{
  "n_layer": 10,
  "d_model": 512,
  "n_experts": 16,
  "experts_per_token": 1,
  "d_expert": 480,
  "d_shared_expert": 0,
  "activation": "drelu",
  "moe_layers": [3, 4, 5, 6, 7, 8, 9],
  "router_score": "sigmoid",
  "normalize_top_k": false,
  "routed_scale": 1.0,
  "balance_loss": 0.00119,
  "balance_bias": true,
  "scale_expert_input": true,
  "init_std_router": 0.0165,
  "lr_router": 0.000611,
  "vocab_size": 4002,
  "norm": "rmsnorm",
  "norm_eps": 1e-06,
  "tie_embeddings": true,
  "optimizer": "adam_variant",
  "lr": 0.000546,
  "beta1": 0.9,
  "beta2": 0.98,
  "batch_tokens": [32768, 65536, 98304],
  "seq_len": 1024,
  "train_tokens": 402700000,
  "steps": 6912,
  "dataset": "wikipedia_en"
}
Below are experts of layer 5 (counted from 0) of a mixture-of-experts language model. Rows are named gate (a neuron's input weights, with its number), up (a neuron's input weights, with its number), down (a neuron's output weights, with its number) and show model dimensions 384-511. Each number is 128 + 24 x the weight over its row's rms, rounded and kept within 0 to 255. Numbers have three digits each.
Before each expert's rows: a language model's description of what the expert responds to. This comes from a sample of Wikipedia text that the model never trained on.

# expert 7
Description: S-containing word endings. Word pieces with s-sounds, often endings like es, us, is in place names and words, e.g. Zanesville, Massachusetts, States, Austria.
gate1:108129127127121082128073133127105139193121180133133119109122084071129126134089183126142130125127129124180121145128107128189141120126082131123134119143157138125134125130112118128134112089117114133106079133141153116125103139108129123139055095083148118128119121124121118163114107132135130133126127126238146132082129173124104127056126117163140132106138085112167130145112193192108115116142
up1:099126146161152107125100123092132122123119216129115135121123076065139121162119160128167127074122138131165151124135099109183131118125107136125146108131135122120128123138116147128132101088115110155131118129128132123093130157130119105142065094128133104112132128113122124138129154123103141134138151145183143120100130137103152140111126150188134173116137123130209134152146171132099101120133
down1:168150149093106148115118109108129172112143136101128127141128108122125145125142128135132110113131127143127112147168162105089131149158128128124132111126065088141130106079195127113117192155148142120139105126134075140126136097122127198074096112136135134122136175124146128130129141160125089120117141163094089114140156094134098149129119152102098134087091156125116093129106127112120114167128
gate2:127072123138120119088151122145160139160121124112143136103111161073102116143134127140124118142135118124188170130156095122150142129118124111105145164148127121165132144137082129117119155136127128151126135119123156158128079128135146104138087142180102072125119111110133134059166112148128100203119116139145163126164140128169123125140163112137128142099172125143155153128167133127103102170141
up2:143097153153137126117172131133129128154096116113190098127131147100122081124137124130109155130124078113194165130152113138185132126067125126137121142116142106138134123120132139132120154136156130157161131095125130153121106144130138079163093132127143107115117129099113132094178154146135127202170166130146111107153178114153119120135147103130128156128147086128167120126181157122119117131159
down2:146119171147144125154125088118086146148089131123122138133083129170141132139125129124122112127110115106106156140167152134149112124122114138121135135099101118123104128131155100136125128152122133126124067119125137174062130129126142133126131131127139107122127134097134180098156128132148145109132177102124125126133127113123137136122124132101162187137136107107148128162118080165145139125169

# expert 14
Description: Word-initial consonant pieces. First one or two letters of a content word after the, a or and, e.g. tr-ichosclereid, pl-us, ex-tract, c-are, Comm.
gate1:097114123171146160093112124135112101111148115168119085154125129126126122111104130130108120129133131109129127164091129119140120132146127139159112136117163123112161128123108054123115130127127129150156126072130045115126070115113126123075110126110104149081134136121127114130128129185130137137130126161123113131139157128136127183138126125115120139121100091059179140137143129107108109094101
up1:117089148146147129079111122105102100128164068143134128133147122138136123119125119168110145166143123157115103148117153130141091127133126134139128128110179108099122112129119126132109104130096125128145097091140092126137096108138174136053125128127126169122159155130121138113123150136120115112125157159093120162139156162114130149130129142119113128137116142093148112123128125113134128117119
down1:095104178148127129130132127167130184164085118093129113104105148128189145152124111143163144182131128139149102125182185121134129133159124127149134093132128178115126156115135156177124086131145127130124133170069101121136102142178183191099142129130122153090129088133118097103080142119139110120124103135127094059158152142147128122205116152165121127182126129131132100084095126137139112148154
gate2:131107127167131116116137125122129130111110104130119083166121154144114131130142128173080129127080136134140154128132125136127133157107099157090127160128114109094140191134114133137124110144152124094157157102103071134190110157103118152121115123139116123128177111122128129129178134153158138093142169119123090150168130123087121128114116129152115142134128123145153170128121136134146126114157
up2:159113122151118115125138155113151116142064142086129094141129146137111185175123124157133126101122129120146193125135123165131120179138099136114131158091122148107162128142131118118142116168143133097123135103075041143134152166132129163122128148138128164129147125163104107140195114156144151143142141099125119129138115145081140165127117128135115142132143139123163143120115152128177148070158
down2:157117124121109135086153146140099130125121104104124125121108129094145139150121130138079126091141166192135151147176111129147121142128116130127114124088115128127127117106128153121181120130146143099123146074111088167141126082132171115118093124126126130150114116174110124143137168143100131130151126174138128163104141108098138098137109130131117116130131132135128187120072123171128107130102

# expert 11
Description: Non-Latin scripts and symbols. Bytes of Chinese, Cyrillic, Thai and other scripts, plus symbols, acronyms in parentheses, degree signs, e.g. 甄, PLRA, °.
gate0:177118129145113143120147146122152095161173104158130143130167129090111129140134132109139152111130134133149123117142159137156072119109116121116131128124130154116131127138081168146137196132093138164136132155175154123119162144209128133125111119149122142148160166091127170123126130124120153139158122128159138154090145135108128129131131123134117121129125169097149134164135145139109133095128
up0:183112137150153112094111129119139108151119099127136165129095126074135142128180157128131112144156131163149138096110126178134107156144104134099146146147123127091131123167072159169107169166116127147133102131135131129130157152215127185143129117131147138173143155081097151085144163104126157153161100125135107125097147154104123135100131088116129135111157133099188112170129109129129107141127
down0:147150088124110149136085085136161088132091069174137137094124134104107107142143144115150119123127098114115137110118138161154107119123128106211124140129084155117110137088199112117127112105143125124124153101138126102124158093180149117183115111148128139131143148151137107122169187133161120093142138165104134133121107148162134085156089093091126129097084128105136119140114129109136155125130
gate1:160090154119148132114142132090138112122141119091123134119126117130138181113116083162114128098129168129124117129092145118132131134135148133126118121138137148135098132131077096131186136100115130159159124101127168153123127117155101151157128092118097125144113133112137089157154128104148091191127108103105086034128132142131113112085154129103129104153147147141123081099119125104088119136137
up1:150110127145128143107136152085123110119134125110175117126138136130136130128090128123119108131117135124128124131091140099126144105123145134132093146138144171126115128092108069137152122116161141158146120100127148151124128131180097176161147080117123124140131144128137128160167120087146131131102129122119099048128150125128091130082134126130102091116122148134127116110085108089105147133131
down1:112142110149121170153104148128125126122140128123121144113132119126135079152116111097152118080114133080127121162159158135139144126101150106126161138123134128120131192115121171128161118151130130131144144179155088118142132143124115151145129128115104136184087052174143130131053122087160133143107136126150105120088153146129150104143123173105111173118134148090137077127134140112108138136113

# expert 10
Description: Line breaks, headings, bullets. Line breaks, section heading markers (==, ===), list dashes and sentence-ending periods that close lines in infoboxes, taxon entries and articles.
gate1:136097128121130124134131119160202087113143133098105127089122130129141146163102122171119124138128108109127117156129164158181176131126108145114081119139144144148125115081125121178153134168125131108111201135120129123123151128110110127175170120137110125170122088117109168133130077147116133145135140136192128129127116110097132113138139144125120048129125140119112117119065219152114145093143
up1:130095101123131135134130113166147107121129117106097131110133109155148141146087130148120086127130093132136119139136131156170190130146103142105091121149173112123125128125169138168123136177133174122081167134128149092115132128105131121221154135150114132166090071124123164101112124156116128159121122141155129122133111085126114127126149152171122086135120142128126091153112195149112136073112
down1:145129135149144127130131124123112128107082132131179106139136126153136180170126125135149108092136141123155152127171130122129127154121101122134129113126133117138171127088115141122138152144159135154166137114118122139125117165119134129197142128098121135151132160124146071118159134125132134126147089127079127127096101126090135112158140128116121111179117134142151146142117131126126167111175
gate2:108150087177144126129127144155135135118134122099135098165126112141067112152140129132136121106121071120152140139082151164137108121120142132127118125117139114131153171115110119165053141113128130129135097124101126147139123178126117130118145127126099129130127165135131108118126128176077126118131116122127171071118131135124125130149150150127106154058133135132101116133114112110129126141101
up2:136125107158126106125126141139140157107125124096142089150124069171076128111157135140114117101123079108159142140109135153125104139145151126128125129135129082141162143130072113168070129125122126111138102115111128130134138141133124145104187120131077125121134180165144127126115122147093134133148135119153142069134129137128121130140180122128121168054131147129089100143123108101128112117085
down2:130082119116141107119114124133134140141118116130155132118124120116119151138127130135141129176121090112128075110129135142139121105123128107153120130146090128139101128142148127114175137093128129110129158090144145115203142139121125125145095127155133124114108128136163136156119139128135109158129133140100140121118202103201131097129126125089129099151137158130136131167102142152122151086149

# expert 8
Description: Sports rosters, Slavic names. Sports squad and results tables: numbers, position codes (MF, FW, DF), club words, and Slavic name endings like ć, č, ovi.
gate1:124071145106100120142131179120106114121069101125100140065119104136130138097071113117103125079125114140103160144167125165120135088107095156110128128131121107092137128127167128150137099129126103142096113142161161139133132132137118139171154103137164125113117138101132132119123127111117136137126136114138125121197131169136129114127123132160097145123101116132145127124144148106110162149108
up1:115106158125120163141135167127120129117085124126120120112110133131133174092126123110130129127133120112125200118172124129127126084129129124128114128130103130088133108127147086153130132128113098155109091141154147183090108128144100156122179102121131090129126122094136119128117103103106146123131199126138128121174149192132088154130132168141076132136101101111167127146167141096121146125061
down1:126119092130127134149076160135128155121114150141157133126084101141163125132116132137041072145138125117106122142084166121167175137150136108132123104148121146092120104091151123157122144108182148118133125122148167132158139140134092146111142114146161097096112111095135104155106132115145071143130131095165136151086127133148148116134129127166125131129138153136129057140115134089139111100160
gate2:128099118178102123152101104079174125132134131125087077111128119149151133135152134140084159139088104158118139154109178149117103062184107092153128123145087125131098157147105106104122095136128075107106128172159123099122131120145124134143129133134135141140131140109125176104106211188160115127124151113129128105166119119133172128155107172102129134134116106109118155137105131124146129088102
up2:120130111201105066133128135137123133151127131121130102143120130110127131131144100152114159177110123163129152125120151131109131090193126101130135133161076155129111132137102140119141120126116087113124154177158116104102138137122108127127166124127130186128128161131102176107101165109132121158150178130153131117168121133090180122147132160109107143131113103103115138119078103122129127092108
down2:150134127127136161118098129135089119125124166108122110133140140124089117156146090144079136153149089156121128104200113115156165142147094144118090159112110145131119146133078111124155119177113115108128149129141133134150164155089164124110157082130087119126122135133114122091101140133117120092120149124123132128128159107127135105181159125170082104133131113098129127169119130112177119143136

# expert 0
Description: Table cells, name syllables. Table pipe separators and short syllables inside foreign place and team names in tables and lists, e.g. Y-ak-ima, Bro-ok-lyn, Turk, Pakist.
gate1:122115088124147136109116162099123119072133111140122172132145125095129112117098118155131182124133203101141126095149115105131156099146126123156149115140131104124139141104178143107134154178124114159159131115139119117167066132111102111114136127132122163055147135097107102150142157094131165180149090142078114176141125073106124169166171082134131114123122122155119154137126128155155183097138
up1:102113109152115135093111135117099102116137123138120137128141126121104126093124099132164183128124165093128120089134099129168145110146127124145189125151114105117194131117167146095129137143114105119123129119131120118156113132131142124132111129119133179109161128106118125143136140100139162172127086132105120153153127088104150172150137082118103094135126128134128125137153113156156152095133
down1:126126124125117091151132133098132091095132107103131104143109139154119128107106149149187117091134144113166157141133089142113109130139115104115110170131141138127132124153133128130131105141137140115144136094096103128121117142078119118142075137128139157105099132131154060143154101108085138145130103105133130096093117197090157144147169123181108082136134120169149099203109140091166127102118
gate2:122196103154123127150171129137152121132142119135147106163109176151127102106118118054117135188108128115125165117154165137121134125151122086117144101126152111106107122170087145135127139179141130138126104134152135104078080127134130136127128128150109133112129137140118172110171195112098112100142153128108116125129086095136128120144129132104114156147149126130164133135135124134141163119131
up2:130127126133127125180160123126132128149130096124134103129093169152143119109111024122128169198122116121097180117209137149134097118183117109132152120126170135128145144171124166165150131168138127121147123127139134112116092131127131149065114114113089143081148147134112158123156164119097101159164129147114090128115118097115119125147120128150096138143124127126132142137135129135157163097125
down2:067136162122112105093122134122094117122140096118109154127110130123106129162125112158136165105119126134145127116129136092132135150118132117154093125141138159086129122105120148187141131166139129121122114127130107119157151163119085161169125140147151097113124121137112111129170172138122115111119124147103107097102113126190154150124136151128088128126128103129096130134171136138153130148166

# expert 12
Description: Word endings before prepositions. Final suffix or whole-word ends of nouns and verbs right before of, to, in, e.g. shif-t, flow-ing, exp-anded, small, area.
gate1:121133145136095128131114129094116115127133146152185160141135141083119146119106121119101135132105138153139129128129133130140149168134094127132094123130118170137105078127162139094120134116086143165143176114123202159120101112126083107145139128125150133094085140130115126124123107105159139130125141099101142108160141128124154131115125154121101122131160124125126131137070145143128133200127
up1:121152137112115130116123114131109141151139127113164146127110137052142130118121132122067136148128142136171130078122152102163130132133096118126121119120131160151133115066163129140122147150065121120090150126127206116117119105128109106119136129126141140117110132101131098125148090076170126128101139124139174125160125127119158121105140139098112105134174116110121110164066142144091132144119
down1:138131133056177113136187109121150127107105172081104164125138139126126116136134145150111116149148128175162131120099139133134131129106126126091105158201134137122182126085120145153117127118113120118102136100103134130111123137128188133088116134148112181092135101128118094117159111101132107125129119133124130096122105090142088134119124124111100127179123152155125099117068111075137131147123
gate2:155117084128099200140135124131125092125082193114137099133134184137133088113145125148168159103164211101092148072089128125129138167199167134078150116123122165129115128071137097165086156130103150111132128134127163102127102134175114143168093110132121114137145143108132118138129133083139134126117167130130148157112106121126145156136112094121123131095125126104167103100132181120169129064142
up2:148108114127104128141118114094110099162107154047153131132146164128141113115140128111119148130161172118072149057113132173134129190172124164068178106140131132122071130128109151154119137096129157130123142163133155114114114103136066109175112107131119117172141153112130105138134124099150131148124152122151138179119112118122131125095118114123130141129113138136157097109083167122113102072137
down2:119119145137095086122111145105090139081195139131135125161123151133127060090119153095151122111119129132122144137145130125111095132174156123152166125105134100199149142121110130173121128107127154132108102081140141142164085110129146135127128093140110129128171077128133129137140117149147105120134128074104120108105121147140126125121071130121106154126179120095124102087103128120133099102139

# expert 13
Description: Sentence-level predicate starts. Verbs, sentence openers and heading words after commas or periods in prose and section titles, e.g. was, It, According, released.
gate1:104158194148151110083041132122145145144150160097167128154101114133133162160127151109100121174111133155174148069132115137122117146127156092163075112146129129130100174129130092133126103132147120118111117160122115069122119138101098126125137121151160121157128168149137145143127142122138120130149168090132115128095127123142131110141130131143156146129113151139096108127114147092145149124138
up1:095127128127136116120090127143128128141142154085165133162104127173131164131150101101122128128096143133172128077160129141132104128108143120127118129167152130156123202159118125175136075074128141114079113186145129155130136132065122133148151139125166081147128154137124169135120149139131116128161161112123106101145104125161128133129132135133144143122147154135131089118129137096124145128124
down1:165161144094106139151216115130153113093125131135107123119126133106115097120067130075125124160136136128125145125188137066117121150125182115135130153136055092115139096160093114119133112132125135096113099141125142148089125137115139146138168097133133122135138104120151111127203108119123125104070102112132144117079117114131132114101110143085128155144121123108144137109113161135133174158159
gate2:128124177132133124131094151080130138139070169133129135132136124106118118135060132135139126154124126128144137094126129119109124127132142152104085151095150117086077104135138128109123124132094161156156081165110080194170107130129135119141142126127093127118128127119122127137127110135098124115157110134131153128127103135100113136088164095155145129068126121135122159107105130119131124141084
up2:115119161125183118121129154125120116128087175128144185156108110095126114138045125134155122132118110154143144126103128116127125165098125151098096187118170113124119110110166138121135112130119130148148107158116110208139111148128159117134148122154091143094091121136138118139128059144123163134189119134185146121125149126127173117122147128151145133092123098170114122128122134087137126133115
down2:177113152069148123120123112107135130114127141140189129105060176169156154122143110133096136105104100129126133149137137132113139158155121128119126164146153122131137128128132099096114117111090119142131148134108168136105118128136128126115108105121148129169130112129119138124106145089106125132131110137126129129169129129114157181137082130130130093151133144108181081111119139115186140115169

# expert 6
Description: Word-initial stems after verbs. Opening pieces of words, often prefixes, right after was, to, is or and, e.g. pri-manded, pre, appro, main-ly, wi-dely.
gate1:107156170129130094106158152122171128108111105144158139128125137152119130108099126051166133127105129150122132138171089114083120130104116139126099129153122132131091108157170126131097090146127118158121106155171090149120118152146182079098127133139109165136123148123135132109117121120138149114127113135146187161140083144140129106139123152122115134143127079120083095136057112136106122132122
up1:128159151145104093104147107133130128126113111168107148163157134100100164144148125085158134128125123199092141154185107145129116127114117077132123128130067152120100113136174143149127104154136105112124126122145101143112096098132156093076117142129132181136109136112161150115132119137098124090108139121142171147132095141099119123119118142118147143090136112119124140127133096154126126115122
down1:112151138131190127180123131159161125138075135086155124159086137099132169087129086106141087129151127144126119115116129137148133121145128152126137153104128122169172126137151125120126166193108150104112167127128134139119146131134143126104149124161147127137157132119086122132167091114110148170131122189116134139145145103102088073124137122149130137127138120108123122167109114122125107113176
gate2:136078134158162111122158124113127143090111146129126127112133125131116139095132146138131168122116124148110159145141104064160125105082162122193134143147076146128141119141099102125121108120160150204124143111111054161134157151128126152067126119126127129165091093135129114106150120131107147139133133185113119162129132127158137086119148138131134145135138160138069128138129120127118144171113
up2:094063130158134089142151141084089139107086172126109134131148096131114158064131143130150149170117130129115133139098129111144119127124146117169138179155126156107133116130077121120130082133156127176125148137120076155122117145102125135099082118123127137124098066126142101079144123130128137103128111162102108125128140120127144095114171136160138113118146152159113129150157129120097128131100
down2:151137131122156138132140159175112139113144144116157079109162138083060147138107139116116107136118107189138139154086164132131130180094133172143119113133105106122137129185075142132129124192136105141122102059099139102112133156145062168140128115143156122103153143134129138141125118138096110154133081130123124096150122157120139147137130138121093153069082134138117130105118143125105134181132

# expert 15
Description: Numbers and statistics. Digits, decimal points, commas and separators in statistics, tables, years and measurements, e.g. 70.7%, 4,602, votes.
gate1:142112072105147097130147139148095126102121135114137159125091126128105139135113129153128136140092094098139138127170050130088124091118130137113100131141085102139112137144169128172100149144140115147142137134116147110130108160111125142133131123118095121134084109077164100140129122109197138119136151166172120136090133155102171132091107113133111111176131103123136120195106113162109141196166
up1:115125066093124127139086116150106116108118145111138125148118134138083140129091148130127110129082080089170163128113099120123119107183137128140114137135080126126121134142174120135120116164129112118128129076129129126134118138123126155156136137125110128112142114127152169158105100136180135108126133169153126129130141175119146124129064125128113095149127132124127130153130108130128141155124
down1:092127121171146121093177134153120139131131071134128109113116084097122136126105129117145159060130126103116123152132106149112129139120163174137067132134110136144106102124135121108101116135127075115165165153124136098136117208106135112130081123125130076125129155117160147129118099122110111177144132132127118170116133131149163169164163143163118124181179122130117116131034072134107119132128
gate2:035176129144138132124070098168061155123135091119172136123136103123111121120116139144121162141138127135170137105137089120117129170127125104117136099129096127147149173121122133128112134103120120094107117089145107126122115157125151123112119090125153123119129134125125122132107122142142125082112115125126178093054116116117135124085099131211165142167120102118117151126124122129081109186123
up2:055190102145107143109099116111099128173142134094164140124134124123154137107130105148143168142146092142140175129160097093128121161131128108128164106120104111130151149099128139123100133125116128085131124112154068127083108139132142141127128129122120120126162129126146131132082104133139125134129109126162168143102125112126160040111101094185137158166142135125110132086099127136112128134107
down2:109097120119092102141112128092119142163120139100118118132137136123152150125128102098128082104106132076153120133133137093111137120157102120108145117145125121086129138116096155159164184117101179115106147116155116131147151142156190128131146107128114124145093113151167139127109132101111134123182098111080144132079130131085097131123151083128130134100123131115156156144131118156142133121135

# expert 5
Description: Mid-word technical pieces. Word-internal pieces inside longer technical or Latinate words, strongest in taxonomy lists, e.g. Gastropoda, Olympic, protest, elucidation.
gate1:116141133121134129117100129135076182111125131130127109116141128133128118137113160109103139126106106098166120131100125136139132131142071118138112101129109119160131099095160138132125121123163102132132144103112115112113142135128124096082144121127101107113113084150138104187166100068112175155102129114132199130133133135153148138130126103141143137162149096109148144118154133071108126124129
up1:124132136120125146104052137130097123144092148118099098091139107128125124129120147141118116122119126108100148141121128140139133135139076127144114105116124075127097119103157080132100123094161104138105168098122117142122168117116111093099097111133132117127116092128155112128133140106119153173130136115131159115132078125183174129110092105125130155144143094087198156135104121086112110139114
down1:132174108113143108124098144157105175129093154091150142161127069132115094090154161079128127153141144125121092120124071101147136121096115126143134137145102127104152141116102138127137153165118124100129137195086201154118128116117121099134127133143174119119143077115105155113131127103121141096119092147162220130101130127115112141066119158168129132119179128125137138143139130143146135154110
gate2:121130126129115129081129131164119136101093168128119115113146132118136118124095158125165116130128154123118128152152134149125213124136131140109131133130120196152132149109130102160088128116131100088130142145110129146091120107131085154110116126115095131137146137128131155114197117150157170088108128185128109106097112161131096111186125132152130128120133087128141121142134131154128112127144
up2:093139099134128146132126129126117140144114117094111110113151101117127116149109128145169155106140152125131144133156094126135165128142128153099137128136102198146128119091142120148124111087103137134134144126116151132120132107178079130091124131100112092154130108097125120117140124162130169116114126137133120118124114157081142110131125139123123107111111093115128131128132124160113157105134
down2:119125113119119160116139133099111130121161128107118069149158200137124155125124171126101083129145136102129113116083112131130129129100121140134088148091127123105081112102105102144085167126069128128101135137120128123132083146164110104104072120113147188129141114094138121117162136086139150126098137157182125138112102112120057170134095151113143107122123118123064132137137126149135154133111

# expert 2
Description: Mid-word Latinate stems. Middle fragments of Latinate words before a suffix such as -ing or -tion, e.g. confl-ic-t, produc, struc, offic, grou-ps.
gate1:070114123120112094152095128121145147127097121117071133128085137119123183159135159133130136134129085139124149112164142129138129122190083113123083137123159144116145149124138104132128161126125141127087157100158154081146111134187123137110115175115117126098116128129132154124153144121149064121163141133125155097139117073115133097150130120158174121123063055133181118136124115128124162145068
up1:119110100125089075129115128128123095120140052161113127125087149156125147131112099118104130129099110130133123110137160140138128121138091135127130119132128122102178136150160083133114156155104132115095123138166152041131127174141126154121153177154127150074122149127132141132131122117173083131144125151161128126143098061125164116140136128149112128125076093132170136151130115102128193122102
down1:130142125143145128161148133137124126123143122136149125149112156131138114128132128136122122135119185133152111135149140130128138135127141127067140117064137129127122130117119126083107127147082124106122126122121140110127119199110126134134138121134156169107127065088085151106166198171131162158102104181149122158136123115115116148144164172133081131158119125096149134135117122107122135142143
gate2:127086146171135139108080085138110136129112174168111121114127172143135127128161187130121221114126115118105137118122118149118126100134133125133166131133135081128129145126105065142092110136134144133098122115161149124131166129153118173122124113119141151105136183129151116127145119131088124138118103144145128109127151176145134111134106105127141160123160142127097138127124100149099125135139
up2:124103113203123152101075081113125123132155128161132105176147165133147117131133108093105233127100128123151162104127116119135117110141145139193134121133140119128120178158151109123112097103159113135116134113128132127180144126126122147141121102136112123113173170179160123110128110138126124122121123168154170071109150165150118110099104114132125111106140132152110126120120110138185108136132
down2:125130106116167152156127114170145128110212137114142117118124150103116124091155123082138114127180169129135135132120169118060130117086131147144166138149131128130118106129163126121143112134198185115132104111076136117133137109128114123125150160081062127149089096128125146130135129179124104146129163045147149113140100124128129158125163127122098174094120106071116149159125145129118086145133

# expert 1
Description: Personal name openings. First letter or syllable of a personal name or surname, often in cast lists and credits, e.g. Ha, Jon, Mc, Gi.
gate1:138108119147133128149105143159106142102132132085141092134145148129134112119165131124172186127124126090131063122103128160131124049160161098130127124120120109120104127129109139130143123134116129105113124121162121089126132136183158104133146147100124129130110125130144156128088113113093126141142129134101124115102071123118139105083129122174163112132131131115140149121135114166132117119074
up1:137119124128126130175126131126128144080148126086158109161118136119142134133159145128144137131136130119100068125129138162149128036151127086132128118123127121133096128106099129120153091137118135103122114128151123129127094198190175124122177143094129131161101122109143166123125123089081102173134141141145129136086070109129149118105120129153137134123139137094168134093146130127128124083131
down1:107118091126107105127092095135137161104107118137057106134089160136131158154126122159145112091122133139157129109129161113123148139153084124137104162153132092138136118100082168158134135122162142117146154097147128093106121131137187153107142160133135166129131152132129128117161182111133131146150129107128127116095128115115144126118142112125131147124141144118137110136098067106128153100085
gate2:126139167144113165156134130142127140144134103133142152202140120117087107138118167119129166120130158127172133125122132128130107102129127143135129172134140159119133142115115124132126206116130118159131111106146153151121127142125097128128110109077105129130124173135128131164148129136118144104120150130129087150116132121047138135155139139170119095065139070126158178146143137107121103127148
up2:143148161129112151148092114129081151130135114125189120154083131128157111117123170087127147108158136136133135136088103134120122091118127130132117140126165147084130138101126115167115170135169120148135115119137169126117090128152117112121117168090103124130143135136132198123154149170130134076091151109116121138118140090058127133147126155186126088112134098084155169174132124163128115124142
down2:096124140130113090169138129123178096132084131139073118139131138134153120131128128131107137139137125126083117127174138122158108106133119147120164112094121136116140147107137138088129139129188098120150131141158128120125176131126079109123114135115149145151134147116114086126148113119131130097121128084088094166083127103115129135127102116116139166169116137131161121163132125143089193070124

# expert 3
Description: Name-final pieces. Word-final pieces closing a name, often a given name before a surname or parenthesis, e.g. John, Takashi, Lindsey, Lam.
gate1:179138124139094162093158122153127152105126128122137137126144122127116140122142132134099132123110111125119170120136136150141124125139157090158149112150098070112144104077143083146148087122124107082122182158120108137134157091119106143107098187111123127155162131137148149117143101157128125150129148130135117125173109137145131146148144117136098139126091140117166143113102175143123156096086
up1:171178108148115171109130111135086146116124118123147182198129128119091140077161154142127135108114091179110132133129130144141164101138160135134150127179091127128127102099121119158102075109093127131118170122099108127145118125129108115151107134099126107137164108152124156148134127137125141117127136101121056116115114170131157131130142154149090145123061132114133133155137148134158199113139
down1:140159147068188129116143128144118119122135121100126144114150134174153106087171124116118132085111146114113165130114138117114105099119121052143140109124128129183144096156141129126113157122103107125123125113139118158110131085142121095139104142158122140080116106139129160132083130143129165161125130153122087151119129124114147166166169142104110094087136130151157133115118175150120110148123
gate2:114127115150124145194096098145156093127139128152107132099120130125123119147139115144138089119106134127125130141070188122125138140158153166068126142169124153099159142170134132144139150136046100125123102142093139117092124121143145129118156134127124130141144099140181131119148149155137154128150093137134139112152139128092127121125153128173124097126121136149145140157150132161128159124078
up2:121132135117135142151130109134139112122141133132084122095071088132164149118109145123153116125095132071122132121072140146144155161147132166115138130155137129104161159172113084138164193128101115155113126126125133106114126098143105132120132111112141163154159091147125156065150143093137138128140090117142133130169128158091105117119136126152120102135124128127141139153183109131109170102049
down2:116118117149100105166126159113126140094142131154130126125103156124132147187119128108114117150109157113134122107122133095138164145164140104158142142118106133149117142129155126120097141119126103127141130187156146130109125135168151150111198100192153073108147110039132134155133125131146125115114122141130170132131129131151129129096118127163128130125086192146117162083125111134138108141125